{"balance_loss": 0.00866, "n_kv_head": 1, "head_dim": 64, "init_std_down": 0.0128, "weight_decay": 0.41, "final_lr_fraction": 0.0}
Below are experts of layer 3 (counted from 0) of a mixture-of-experts language model. Rows are named router (the router's row for the expert), gate (a neuron's input weights, with its number), up (a neuron's input weights, with its number), down (a neuron's output weights, with its number) and show model dimensions 128-191. Each number is 128 + 32 x the weight over its row's rms, rounded and kept within 0 to 255. Numbers have three digits each.
After each expert's rows: a language model's description of what the expert responds to; "comes before" lists some tokens at least twice as common just after its tokens as in all text. This comes from a sample of Wikipedia text that the model never trained on. Tokens count by the router's weight.

# expert 2
router:121118152097135084086069096144175104112077159131134126108103146202169130060133139113158105129123102131156086146130134110194128106157144120104111128155252161078117155165046129182146102135106130
gate0:113105133108111135137091142144180112095090138142174135101150158130209163080129072110102147107133213121127113138097125092176075068133123128093073079087132136191104123104109136078199129172097085
up0:113121147125183108123062117053155123122145165184083138191105157146153122159127092124166115113101167176110071108153087091197126162163148134148124131171163070151105127121162119088124118192114165
down0:154124110146155112084173046087134091140120159171117142187159116183127123126141142161155108154121129166073093132161122126128156118158138084105169104148166053130134101147071103106083117125123162
gate1:171112146120144148199123150138090167142102092176183126066140084174152128106132081159079112117134106107120113194118112172132109118088123109122133155143108148169118201139122162115150084180066132
up1:098133133140142110132089064137148099100111067189115101181172145145094116168113101100086116131092137087131126179208106181072115154121169116137139165152200123095133144169121090169106075163126157
down1:098145147120188133121122077181148096165118132154151187138084126092118103174136094084082118125094085164134098119159136116123143141151181104117103071208212159072080101067129141201148104084114185
gate2:126130164126150158157155164085150193070132165078079118084155193141120145166116117116132155097120159197119138170082114097124185099120117127137145126130122158117170164127122169042166074128101106
up2:048121120098128119123219156129109114142105157131148129130142196112133138163107096069136113095158159211130061092146123142081117113120141119171119127085143106123085122168061111140131120145144100
down2:055154143138161178179102187164097082145143114121106126161169140137056132189118135056139155106158122088127102083087134092101122136136090134131183089079208125175134140110148162144105110122145138
gate3:099152130145143077183184165107122079144151110111134117140084114128099153145097121080120112205136128105075135113157140172115150101171121075147146200166180101133060152104110110134178115156183116
up3:108116131128160139133191123164091156095127142118135131136104132109126115068193137169115122131186082117160157135116092105029122090089113190103138068048143093144170117165056138149126116079162109
down3:126108131116148124108115159142134112128120119191155121122141169151097165107118160058156083162128123121160104111135127208116116161094114047202137137122181082144141171131120116162130150163143138
Description: Common and institutional nouns after the or a, often before of or in, in sports and bios: appearances, University, League, seat.
comes before: "of ", "in ", "and ", "for ", "was ", "to "

# expert 11
router:157089138086128127118070107162150111081045175116121161148108138201126168030125163068126157154115124169158045107103148099170102131121112136136098122087125161084117149148108110132148120131151105
gate0:124113121151042173176100127075180120086101119129108126109127141118112126173143123095113115119077182114123134116120132070102107134133083153146111147094176150140099058136124124128137133052091082
up0:134125107173079078149093134099122132165138081082138113103169112123116082134185106121129126167075144116125128158097137098124091111094106134119128133130131147142130107082171195144181113110165100
down0:155107137146146104156135116184177108117099130117089067111132108137091104157145089162097166089117081158102152148117121122103163103099185076076087068157101076143123156155132169116144077129211098
gate1:128098143137110118117161139154114125097145123128166080067115102112190107120132164187165145177099141125129119114115145181063100147163148155085118111094132141070136072122139171125157149038133158
up1:151118090104120081156111133149143112122114133133075190143149166157143137119098039144108126118100175103121124177147120060184097075054033095154132150068131124171125116150128098098152102115133108
down1:178134125144167169114116118142142087117113101148099154146079143120168139099122171151116169126149166141168124114201109158158168117137154145111168083107105172088110187143138139124142080035175081
gate2:075178142174139112178137102132090089129145094118147125081120060122162110157152075137118126138054101132167168149174123129141151117144137149084173130121131114148139135123119145093092049149118218
up2:107133138096140096160116130129090120092151089109156161121136138133188087084115184150115088089112133126145139163160131087104133112155132139080137128146149097147100088105126121165170138147075133
down2:148134125144123156131154129112179128128118080164170109102138163112158134094170129108131113101171114084166145141223138084138156146141216065151121152113150107150116143065132132118095105070181118
gate3:143114116126180135115163141176109186137124117161163132084099178178182144151148202126101144183155119139173134124129151132100168124128151179137133186107093157083187070134133096224143124131087128
up3:149150101147098155139112184161108146155121085115144084080134148133152089174163131032114136161091146152104129124085115129058090132141187201140126151033089138147179158086131143151085149107162124
down3:087124116108115069149187122081147095095104120121154102096144138140160104113060160073191150151096129161133114126095142130079094099069193148138181098174103103152151092082096118125091113125159137
Description: Pipe characters separating cells in wiki tables of results, squads and elections, plus table rule rows and list dashes.
comes before: " ", "0 ", "1 ", "1", "— ", "2 "

# expert 13
router:081068140090109151139069126105143154115084117108151132127087131131172160076115113120147135128104127146201141082133149113186117101147122121106000099107155196127076141136116114165128094113129099
gate0:168101155138135142104082145074181167123091088178115069145088185107150152138171095148076124148105140139146095167180122129166157128164053155129132154160105220138149182116140147147155095069147147
up0:102160064113120108155131161183108114124147178113178151121156127139137106130140125100162135166105133091101148169066103155107095096109166143109106148116181133098103146125097147135193174112091165
down0:159148114102105156141151056106083099080185117170111108172119122128076110193138160166166142068157087130124123162109160113169122158127093157118160105100063082082128114134151192111130149127139103
gate1:144161093086104094105135134044176124103139163126179146149194106130133127121083129133073137150060123146096147111152087122128115132102121161123096137142115135119134137120105163150119165117170092
up1:040110135166096098171125063169099089098131100108142179129118152134237113131122121082150117149105161092109154116170124147155111167179159108168065088124168074125118157156106117190137129149118155
down1:118167127137087158141174134142146121127203111118091122157155108121094096130113174093143114147090064134180174135165100102136121125077179195138136089139078146131182211079129127140110110136117167
gate2:141142091146105124135137112123148121199119143098115127065150143159165088125121114198180107145192063144126159151100131064125139152137112160211156126141153149123180147186102111193193102095144111
up2:080094150147081071115146145089126118133122106135158124143130074123093132116113084123075130155159134064109133089127106165119169129149117174146128181110145133102116117129112145134091169117130085
down2:098113133148086093080146097068128083136111132135147127105097152120182088104163114125123104156112135076121142138084087142128158113162134150121110069138167128116133098122130111134091136118135119
gate3:158134137120165108077182136131153169066120085152157143173133108166101106128189098135081109186099143085106146132076161108126122117137135127141109150106146130088168153103116120122112093136044159
up3:153094147082149178133151189189141173060164147121135115123163106118158185139137094137209103127118084188175111117129124142113155126071092192166133160145117176112139086119131119150162089191127194
down3:166078144168208100117164112145125117069169147126097101132169099126145128139119152124126139055128074167098113186114148127171145065165164129117119153122125134126100143147126106160140150106092128
Description: Opening stem pieces of longer words that continue with a suffix, such as administr-, draw-, form-, graph-, rel-, vis-.
comes before: "ing ", ": ", ", ", "ed ", "ation ", "s "

# expert 22
router:134073156111140119113068128153154143082048154145135153083055123128130193069145161086147196135103105124165098151102156095175108114094091155077084127094125163133095153177091100152115112116148125
gate0:141128170165146114103148163156145068100111127138154128187115169129118135094154135118108144101106138057088166156166207146155085115159170162138113092143091100109143166158126124170149091186088140
up0:132125100113109145117139176143121163094133150170108135076164117132160135130140079115150150165106147112109105124126175113157158095107072135046130120099115120108146081126178195121117118128149163
down0:119114115132126117120167100106192123167134108130087082163109130107097124128133170153179122134166094063134135131130146082033141120080164118094177165133168209150094140116111201154110107121098170
gate1:096110073162147164122115119157129123101119147107075110125099126113135146136131112112138180136076144133140153091119137114223160140109070123139108114110101169121103119117114074161107201168175123
up1:140128090113158123153160124064107120104145133067115130188060118147209134140141075182143109143112144130132156120129102108091088100137117178079144158139151156149091077084165131124163121189136168
down1:081070114104166096166112086164100096116049130160125119175129132108134149097130087175126167104129176189167106062150174119118078124156129066114106112085065115159098085120183117109127081112142168
gate2:117166075083137120183169110136137105130160185126108122167221164147167127104145104115091092128154120057131104145127233142109149146096093131113175099095169127120159153088086106041147134130148187
up2:093133189127145095172123129128128116136138112176195152120056151173173111160133155126119077122103153098183112133140137171115127070113131192146119158076130094052192143127142146133095086122092147
down2:147196114119153102110090062106143106075090108156111146088117159155141153105109118145153105110094099124115131101132137138137150119062141073149052171130076126160190111182136129111123104098138160
gate3:086132164177091136125127154138123109099105132164148179087074175087154146108103172155102133132106113168142169110095025072155076097179143132098108078183115046089090086150162089127128109079144116
up3:171141051180144182048141119091138134136171097141095142207168179083102132104125132108144133112159172091137172110155139142123187166136138127167138112138146110137127166084143130194065130106132125
down3:116115147146199106162108186064146115114154106079129098156103143114179122132130114116149167178095156122137149168189124150060171085127162106171149140104081106090081160126150163125091138132096194
Description: Word endings before punctuation or line breaks, such as -ing in shooting, -ers, -ies, and markdown table separator rows.
comes before: ", ", ". ", ".", "\n", "==", "'"

# expert 10
router:166105129078157113112095084166089111129016148093141168061113132082121131139135119079173180103082116123165127146105126135156159099084124139102084126156141189104120086175085104157168101109153155
gate0:148096119121123123099122109100116199067116054157131119055139162146203106127181157184162087113150098146150069158072121156097167106107141087147126138097154115133158133088110141109163096155132112
up0:132153199068153145159108123126128149115149116157104128111064114148138107137088119193121130151141152127110139132121150110194115082095083119222108110119081103090135115186114160096132117124136141
down0:118157109136100084145126097187136148103123162116156164101128150172147114138125138102095099147097111116114147133112132136166143153145098181129166097174081053126144113172080145102148182193102134
gate1:092130204142144130129132171107163108125109157096165096113090147073119128093138135114086108201088146120151111102143149068144119095130156186170100121129129117125124110153151106166101165079115146
up1:114141148158074098145132091082118162169134185107099116140114090160125180128127157135062130122128092133150112097213104097129150128160110144073172163120177151086128159115173156103121116136163116
down1:104156130176204101139151073089141069102095147103082114116145149116097112164102153148114160208038164104156131111102132135108133108072130168073114085123099104111138102095135082047149164100090136
gate2:154052162121094131130124120143155138172099187063158092097133124127123136087134127109155099100136160143134125095125127142070108036107143164077110088072130127157204164140115108161078175204134152
up2:114098171135155105091113130177191146065121138086148137152178106160085140135163091113127142091074115137102141121061154176127119112112158041182140144163120198133124087059096098123128201148146112
down2:079130124139110111110123147126121133136113203114159110103134176092220121169131153119089097112140130110149155174098111086123139084123085137145126102067189182171143104169093138108146179075149118
gate3:086123127104137152143165194149144147148121137104184132134117110153135132141177219083146109146145135160146103143077138182094174104152123130102145152098117137117126158083094141159180150117137161
up3:106124107157143169237115079140134144147145113131112141152182082150209102144144131077161115062130146112145148150138077147134105190118121067194132052093115172182135115108132123117137099148053151
down3:064142125149109102125193180137096095081127107148161058150110103129152157113153151125158112124160123111154094134183130162096143117132136142098202148101098165167168128095130093055106117093151113
Description: Century-decade prefixes of years like 201, 199, 198, plus country codes and name starts in sports lists, such as ESP, FRA, MTV.
comes before: "0", "9", "8", "5", "3", "2"

# expert 12
router:093081141091112103112124133118168145091041103113168177088090130134180167126158154132132158141125134128159163150091139156177097090108103148102011154118153175160074162164116098158176071134123087
gate0:114106120133124127089131095114200155126147142177106134131173205130108187135178120100113150120150134155101138115064116149140096165088141116150190155147127078157135114187099093148075145193129155
up0:157136097126050130146124124103105112070147166137084140190148114157091097152128156128106129133139166071133117172119137112139060139137198143140125146082111098117167093179157111144096162123088132
down0:121082126123122088112168158086104101071149087139140061086152138158103077140141139150125076161043083117094127198163131110129166127130137103142139118166098125106175145081101123114113063152129146
gate1:098079133158163084079099122136200105065112146080112109142159150133180124122097207093143108133150169159116106115156133121107114152166160120210111107156159123136135150114120113122145059124092159
up1:187182146082099162184166159139087127201134101145154104066105117128125108092168081161165115140086102124130136211137125117107138110129122165051119120086106121127130113109132125189144145157171135
down1:011080115095132163143120119076132130087131128079127071142169131112145130157141125120131167108139120166142121109118172130135133118145113165136111066135134163119075093117121102091086137095184208
gate2:123079133136126099146084168073139111140085147120060134123138156135183078129100146093083118134082149140129138127109086139246095173111121141181092090145150099135115108186137126125128165154138165
up2:127207127082139137086138098141155137114080067170223104138129188118123157106156159150169132133135131107129088132071144147047112125176112128094140140117105142160174163104125098081108127160125096
down2:109085104087120109104121077147135192131131056173158107156143119086096088176154122097136148152133145134141128124071130120138141120122091113141141124065037170128151057127102157123055158163133153
gate3:143146186102120103173134084132086104139177156153135107115091134127116113124123130182142092152173183171102118092102099144139137154170151135131120123097150101139129199184146127176193097192163120
up3:167134162143122093128142077103125145104162162110151122155153079103142135158168140126183113167093126117129142163123127135120127144097123143081123181119162081215170180086065090137129153191102129
down3:157170123102134093119144096109116150124114135106131170179154101149127157115141165087113113143128132165124066152154114125120116136107182129156057081090120160110189096086115141101039120170135159
Description: Digits, decimal points and closing punctuation in tables, scores, dates and infoboxes, plus heading words ending a label line, such as season and Championships.
comes before: "\n", "\n\n", ".", "–", ",", ", "

# expert 15
router:129084149097128106058090125113101075104093164146184114127069116134168166066148145079103053186121089163216096123169125135168155103124159178111106132121174150135111175175080122127122100092122106
gate0:107072139177162123164134144113157097109118146162098151127131134175152126121119147137107138108121106105141124166138128127127123105160145085139108124171119152128097091126110136090140158160140156
up0:098122117176117178145132087173067116117146076182151063135057106115154098154114151146133093151136112149131129085112172139183114086076131127166131141165051140133123186136117178119120144077146113
down0:190114120140120149044157120162113100124118118078136123125134150122120129145100161115110225166091101113130151077162133128152186088083073169113106187097144088124167130112143138208156125042072074
gate1:057097136132069125080110066147111129099169156125143163186106107156123130112149100163123066112168070108177111148137126152138144165149172160158120161114130100093126145091176144094120087147172091
up1:131095146110194162149151190154120142078128131125143107096143142116163149111182102125163133115090118143144085083114086103113106091139124073112162106130165147161142115116147146108175141114084212
down1:138182147139106164085091029109097117196124114115100101117122125116071114114083113084105169086143064133153159094127146118144109139142088190152032146149173093126170140081107114153164084133156128
gate2:133114123129183146119129159220133151095110081161135101119129134130074188132187108146120153130148199130097133135072155111095086111117146167089111149135086100136176083117124099137117208128126126
up2:163187100115146125126119112144138095119127138140209111128128163104118112101124099126142079079156089098110195154101116081138128131128136084061157180100205127174156126104117119103183168189074139
down2:134146141127139114167119138177167076107106117100174162081150144111150135157157098120132128083137104084121179125193116146152162164110140083109145131127174164154114151116096113136133084115073095
gate3:160141098093160104121122142118131030168144052183175167145171139104115128141092162045122148116142138139123169138157115230133145109205099132096127127117122100136116066149111122134168108103158147
up3:087119134146138156156133143175091172087136114140122100115085117112172161123128114156115095122114086148107079161187149083088134152121159112194125063168104133173138089080119153114097165095098087
down3:085111117135135180119145147118160133150125148187090091145144111140191161082165135125107148141147161136132089073179119109090149089091186129207145118055182100152119150075146116118065146151098118
Description: The last piece of a word ending before a space, mostly plural endings like -ers, -ations, -ices, -lines, plus closing parentheses and quotes.
comes before: "| ", "and ", "of ", "(", "in ", "to "

# expert 1
router:098082138108152106089148136163126102085024168133133127095078152151152159064123126074097134171119138153175127112103153152201125101121112130131150127111203170113124204152087152115083119108134118
gate0:144179124118149132106131104154116143135167127089169072176100079109123114115171141054104102116113177112129089186088185138049151119153148145105135140136167138143066114138149073172132155118093076
up0:145098180102137130078105100057154150090077131112123106111179200134139135094117096108143158140181119095137136176080101168086118131090103112143104116164110110123123089156150155093073106135081124
down0:039157115133125108147143083116115163158126121186087100178153089180174133123097129140107114102115071111133118135128098106096117126161105124104161121144123113132084087146142149160091112133128146
gate1:178093160117112055140153105114131121099145084100100123174086130188154124101095096189146104083086128158139089149077194103143151072139125141104126182122124132072147149101084113148118133117140121
up1:141140165119066100086127098131156154082163135061144153141108116089114114137147152153110057146091090077144070113121122116155100068112145125142100116075137110167144124135133137086147124148146146
down1:112123118132135167097067123073181184117119097105102173116113106133155184138109183104121076130116170103101131115145080189145146155102126127128200143150163166141138133138133150110157132141155174
gate2:147067153092158130094119186188122057170118171182140163170197101163130143089144156107098126050185108098142104147167130167094130139124160132150131104145154132104117123113134072101089104129125130
up2:105158053128110109206117111151105146112167117098198138029106068104149140156165160158097128179123122179142156131145148126127116093166085149150098167091112144173128122106152121154134146170164126
down2:128131122159207179102180121123110121171118067084154133066129138120124103168151132107080164110159105171080153128165138120126169148140152167126133182163165132160106099150113149146092122084118106
gate3:145118096123125096189133154069109136157135220071103117118092076133129136105121163154113108168169122116146112094135159102081059144074094250085142127130166090117093101095147124135116091072132132
up3:150186208145047102174117114113139097090170098112149127096096126128118074095179104143154087170139111145110120081128133124063070133111173167162127106107109149102150111081149176119159106029150132
down3:162163134169150172119118085109130082156120112084141189116096106099082067138136127064101147043150107136123089091095141115174128125156095106197131106168131134101106056117129126125096142185167185
Description: Final digits and whole small numbers in stat tables, dates and measurements, such as 35 in baseball stats, 30 November, 1798.
comes before: "| ", "|", "(", "– ", "/ ", " "

# expert 8
router:173089161097146080132091111146149139089100178163151128087087122147170154057123139095193074151097139143143136191118132147176126121164091118095129143080230143142130184127089145134113118113150100
gate0:103087143128191095120182097141104036084121092069106120191121101148088094106103166174105152170125109120119168099109124143132136114139150141143111131114065106175135093139096093159137165095138075
up0:172169115150135174103087178112175189156131214172182113045130145119110149116202161086152109113115162103126117129085119068179103092154145127119124110079208121089140148117170169130143144124139164
down0:143132105158120115152076103146137163082132159091058199109147133084105123141162123156129113111209129199129103171165132108131148135127172180125078122143120121095116119116133138136130083081162110
gate1:113138099123197152149146096202112118147106118085130149121175108134104174108100143170148114117181136112099071137184155136094131119151169130082131147090128124176107147171149151086202072164126049
up1:173152104171102167111132166151171165156120070146091173077145156135184144144177101093099131109117163118096091190098043088133108116031095111137130162083128070147136150135141150070131111114132140
down1:164140112199155169082144085117177145164093194114100141112079134089095130065096084081121097090126121160113150178101104175058138104160144112107158147155132148154120147101164205127151081157159158
gate2:085056151118166071152117111128112126143123110073053072117141066133153198112058053126128142099162165148115115104145136180169153125156121134107123158172140174171111130095142135062157107147151120
up2:067086143112121074114163130078136111115151182108103059120127100149201161170094037168129124106127161171137081111185118149114161126132171158103137109169140173190160129115105152060159090157092137
down2:160146150150143147126093105189150127147153140182122112128148108162084151136118137118167148201036109125143200127101170135122167122092098136159126127135186135095153128099181125135149159137122149
gate3:087092150147118138129175079139093101113123114168110193163092108101091090161118151126134122151173155136111147119107098149147148117130131094135136142088152135158065143129058091218100136095121184
up3:131118107116203145099113135084126106143150099118116115121135088130128171131116119176106112102096055164127085068175163091199164128194120110162123164079089147148090087166135163092164130114199142
down3:177103137136145130154084121102178139142169058130093135136141130130154131054154098173121148200071122145137205108126117132104122088065141102114117121196152090108108132141157154178130103188103164
Description: Prepositions and linking verbs inside running prose, usually before the or a: of, in, for, was, were, through.
comes before: "the ", "a ", "his ", "be ", "an ", "not "

# expert 30
router:132073144092145111133086149130144137115048123148127133115108120174120135085114168151146146131113148172190105152169145139146118116103110144088000109108105142082109208168056120176130086071111114
gate0:117126086082141165136177121124156114134115121179141198121131104156153149116118180102106107116132128137126112133138059183143114204126138115099070152133134143114135114120146081126136085151143195
up0:131138128137164141104151101139171090108109086168068106155161170150095145114105199135116090105095072089121108161127117137162054165109157100117145125167166148128129125134134136151197060133162193
down0:123170143110165076131184151121118151167114133132140113107090107112153105167135107062132100109053148088126163120144121118136172129116159166161178160099151112115124196118171098151130135111127140
gate1:178080139117124121146149122125092103166123175083102105162120147158142163146155106130114122146138098123144091058105145143101128136135067103055132106099112130101160152146113153095193117151092050
up1:132137134132124118068165143114135134130109129200141108123168149097140128118169150110192085159108145134070103152146087093195098135138146106138128162104148178154106121110172187189124087045116130
down1:079142143147127087114187121120089076121120164051084133086083135121129134115115088164100102179132065178173113113157143158119124107146126102098122096170185136170129163145132154163161122109095141
gate2:086184119133152102154121133066169153134159101161105123162130164132101105146181120155126099111100173175123113062071106150090146142132154143090132099148145138083185186128124135084140142136141114
up2:113110075108085116139102109108107090134099174138084088137151106066101102136103118060121154157120149117096111162139127161197123110084114131094154170111144118142127103048118030189132138125064162
down2:098134143148112085087071081175110082111135142146137115128104121097071109090097182128167162120128151136075126141133122182122107104175142127172116107120162083169124107117063119138173171198071123
gate3:088096149110096123149144156108133114125143090084130169082129091099164100149120149171178119080167158087123083088134110137160123148098082124151129138150138173133134155139113144106149133105132119
up3:129093152163132065151094136119112164132123124129074072123087099071070116097096082189183134120130094116136017106149106112189124124109136156082196126178143170140166107070152177125061140116116132
down3:133136152160112166106130147123137146136132084111137113087150133154117138136145147110110167106144144110141212216138131084064109166176121148118108159128088107146101143152116092155195078095106108
Description: Short letter pieces in the middle of words, often continuing a first piece, such as can in canal, tor in torpedoes, e, an, al.
comes before: ", ", ". ", "-", "'", ".", ": "

# expert 19
router:138082131094111121152091120156143105110092135127105114072093129160183174095133140149144105144114112174177098101069116086140085110124087123128000156111187151127104185154093149144152113114128107
gate0:107132147166077196129105138154155137199122098173130148122151200117118180164145063103101161131170169137121120103153134120075140110104110202093095167113116166127163124119126177108075123041091121
up0:130141104142062092131069106095121152160139075118166099103108120094166161151125078112063124151092166094120125132139141054098115136065103171069099156078195185152190132131127176044118155114053134
down0:139115142117082105084102106107116136080149101167110117122158103061205093134108124148044136152130127176133125203116132162094122139147099095126137152137129160152161206098139128123165109161140136
gate1:118145147131117155116114154100129123096119092136111137130092108099138176126121080115075145133149182097140174124106136105098113097057136144137075149110154152117159080156117131133099157024075141
up1:109142140107113035115062136131101155160122092150073182160087116144157169131095088132043147136123141143149134097139138077166159131144094146105142098131144150097166106141097135170137126086047197
down1:131167142119093123148076126207132152128131160152122103174160166151181104108098182144158164138153090148103136159163096093137141146094089137147188113159106135099125167203124089126153133117108142
gate2:182057154125127145124089114179113178077124214095150137147131063128156143108110176135066125145156100131118124126176148155147170128154160146088081144085119118112151158121098169110140159170123127
up2:096059124123065171119133082178107145126137139098162106176141081149138134144219130094096132114097132185116128222131094169138171088136147094136135118152132124120137178137078151155161135084157149
down2:133124147142112118126099084141109141113129187100136103149148144171152107141108138131113101095119109118121164175161120052133114126125119079166123153169153091172132116077147164173169227096150119
gate3:133098162124139105129179129139086131111136119092151146168112103092150120140160182135100103133116119179150118144163160129152183139155124149145173133068108116115120118147118092178140159161150145
up3:074162102110065102118111166093099114106127105151132129153159116156152100129160147096086149207123119137110133136140111078116132124134095165079082144160160082139191142170176139107107157167111139
down3:152172154104113151165155090146106060162154099120163204145133184094098167102131130096131135094122104087115110106161153175149110134135192191150138077139159153143148083095099105139147104137094103
Description: Line breaks, paragraph breaks, sentence-ending periods, table pipes and == heading markers at section and list boundaries.
comes before: "- ", "\n", "| ", "The ", "In ", "\n\n"

# expert 28
router:141085132083120175106085122162170139127048173148173167098090153142163141048175145063136059122108064160169111179096149151154143110097146156118114092131186164147160147149055136116144118092116150
gate0:089095158118134110159139135151143067054103065095184139131134127124167140081118110110150117121140193135107143142075096126114077121122113140155112133100206099148098166161115046118153142091155107
up0:112065112120121100125156096180107103118156126135110107135140118167126128134175060156104110140130149082109150184043128109112124139115127095184140099147162107116099155127137090121143158126110070
down0:179145122150072067080099136086089140137094148124089129098168133142131133084158087133121118142163095132117138142092092074143112131124100112109115129170118156133128192144104159140122144122146113
gate1:081156111174119127137129117050202115132198177080130118078105101139097106154180143152071117088185142120108208112053155139162114127127143126188125191093188129126134103142093197138150129098137118
up1:134173140090152142070123107197153138170145138090166120092112067123112106086089172119163088093142077076115160138169094087127137105154123141138103046112096169114154190105180145125129130202120120
down1:099087140117084066122132133098127132103081180143121104172133099095128168125103143173076103125077118171097119144159142132088134114133129167112058156147149091120180147147159144152106128112099026
gate2:172105138097135143119123139148157156148101170126137121118107144103143098127076057117128096126093085120144042176166120155179164109101116121145136109135165148165170125108164164092101124159159117
up2:110160180133139108088105150157072078129123074179102145130065098079103144127098093177147085104115117158155097100168088155067058144114126107135148148122117152204136123124141126154180160101110137
down2:063079127100136198104127128158118103151099091083111175110094149151125169174114131078127129064128109128143090080094148086151183111133084156143141115144139125187092161156179179129084078143163155
gate3:112173094157157133133074160105126073100113146153181097151154176051141145149128138158097142099157153131143121093083107153158120097143124152060108140114148105202062156102162175155171188141159137
up3:112141139134111154158099086207093124086102110155162089089104108149117110128146127142139115127113116133120165157097141106095115124117089160220115126134102130076147170111079100150119114111114074
down3:187193148129139041149085102083148159057126149150147162114131114092137118110148174108118150138114106096129111182124117162178134125165155119154130096126059094158110151144117159085143128151087141
Description: Final pieces of personal and place names in casts, tables and species lists, such as -hoff, -mann, -ord, -o.
comes before: "| ", "(", "|", "=", "– ", "K"

# expert 7
router:095060146080135086173086123115153086114125173131135130147071153186126133065158176099113052108089089172164119125064140146125114105144175134132108113071243164122124163159060125122091118138124150
gate0:099122070120167070061101116127132140129106157158134189101117200118185144090130154145141125127109146145133097186126129160177148088154114076156124136185116140117109092190107120143162077189176179
up0:135112103142080160116140124174145128128139127153122138127198115142158086161121103064086119075132090103098160059124127137129112093148135074190095152138131136150107100094120151141105159179086156
down0:194088134139118088118089115155161122108111108176172157164114105157145100105084108155109174162130154125158145095177113146150141145163106112178000136138174112112097124077110114125144176158122099
gate1:102130166114150084171178083148047137100135087140053137206102100161066078092121142175167105102184154132141108052153087186098180148170097110091100127167123141150127168127168113099131119155141140
up1:134112114174105169096103075154106188192108135058153114124153126108081150103092133134202124068160109119096161109147201101130134127167140166110123097180096118108166178142154133106141172192097103
down1:146139137157109166111126192152147093085136119127131137126058121122170116090167132158082099155103175177163095129074116122083147141097077144127102143110188128117124106075104123121144078112121161
gate2:113144142139092193095158143110172157181111127149110087146081170116142115148137134100135115172079170101122148146127129141158144109124139167080105109130144134106146146139187135120110130100133162
up2:103095134102067068000089113156107157142173170193073137134157161112170165138157083166143136200156160112148102117165146102122121146099150127157123141137097132138125096114141112143109103155130194
down2:120118135168111110067181128109152091108133144161148068174124167126141107122106158134122097112171110094125089148150123163148111135133196128064155086120081145143141096103116178115095092133068144
gate3:070174161147145107154157129098150168081140110121123224120116158144120110162114139086072173151077181124151161128172116142142107120121084126091116123149123104137135192147074086148125122072148175
up3:194110141099125094104124128138108108129123150128093144172113114152110110151076133181120106122107234108132120098102085089145102133079137158138116087129162152067129161137076137140105131087162102
down3:146060136123099157064186122178137140180164113134082141124157119168165138146111142097135076084089181146124123153102162122114092104188108140174162143096092118096152088092139141141073104119122116
Description: Closing suffix pieces that finish a word in running prose, such as -ated, -ic, -inal, -ing, often before of, to or and.
comes before: "of ", "to ", "and ", "in ", "by ", "for "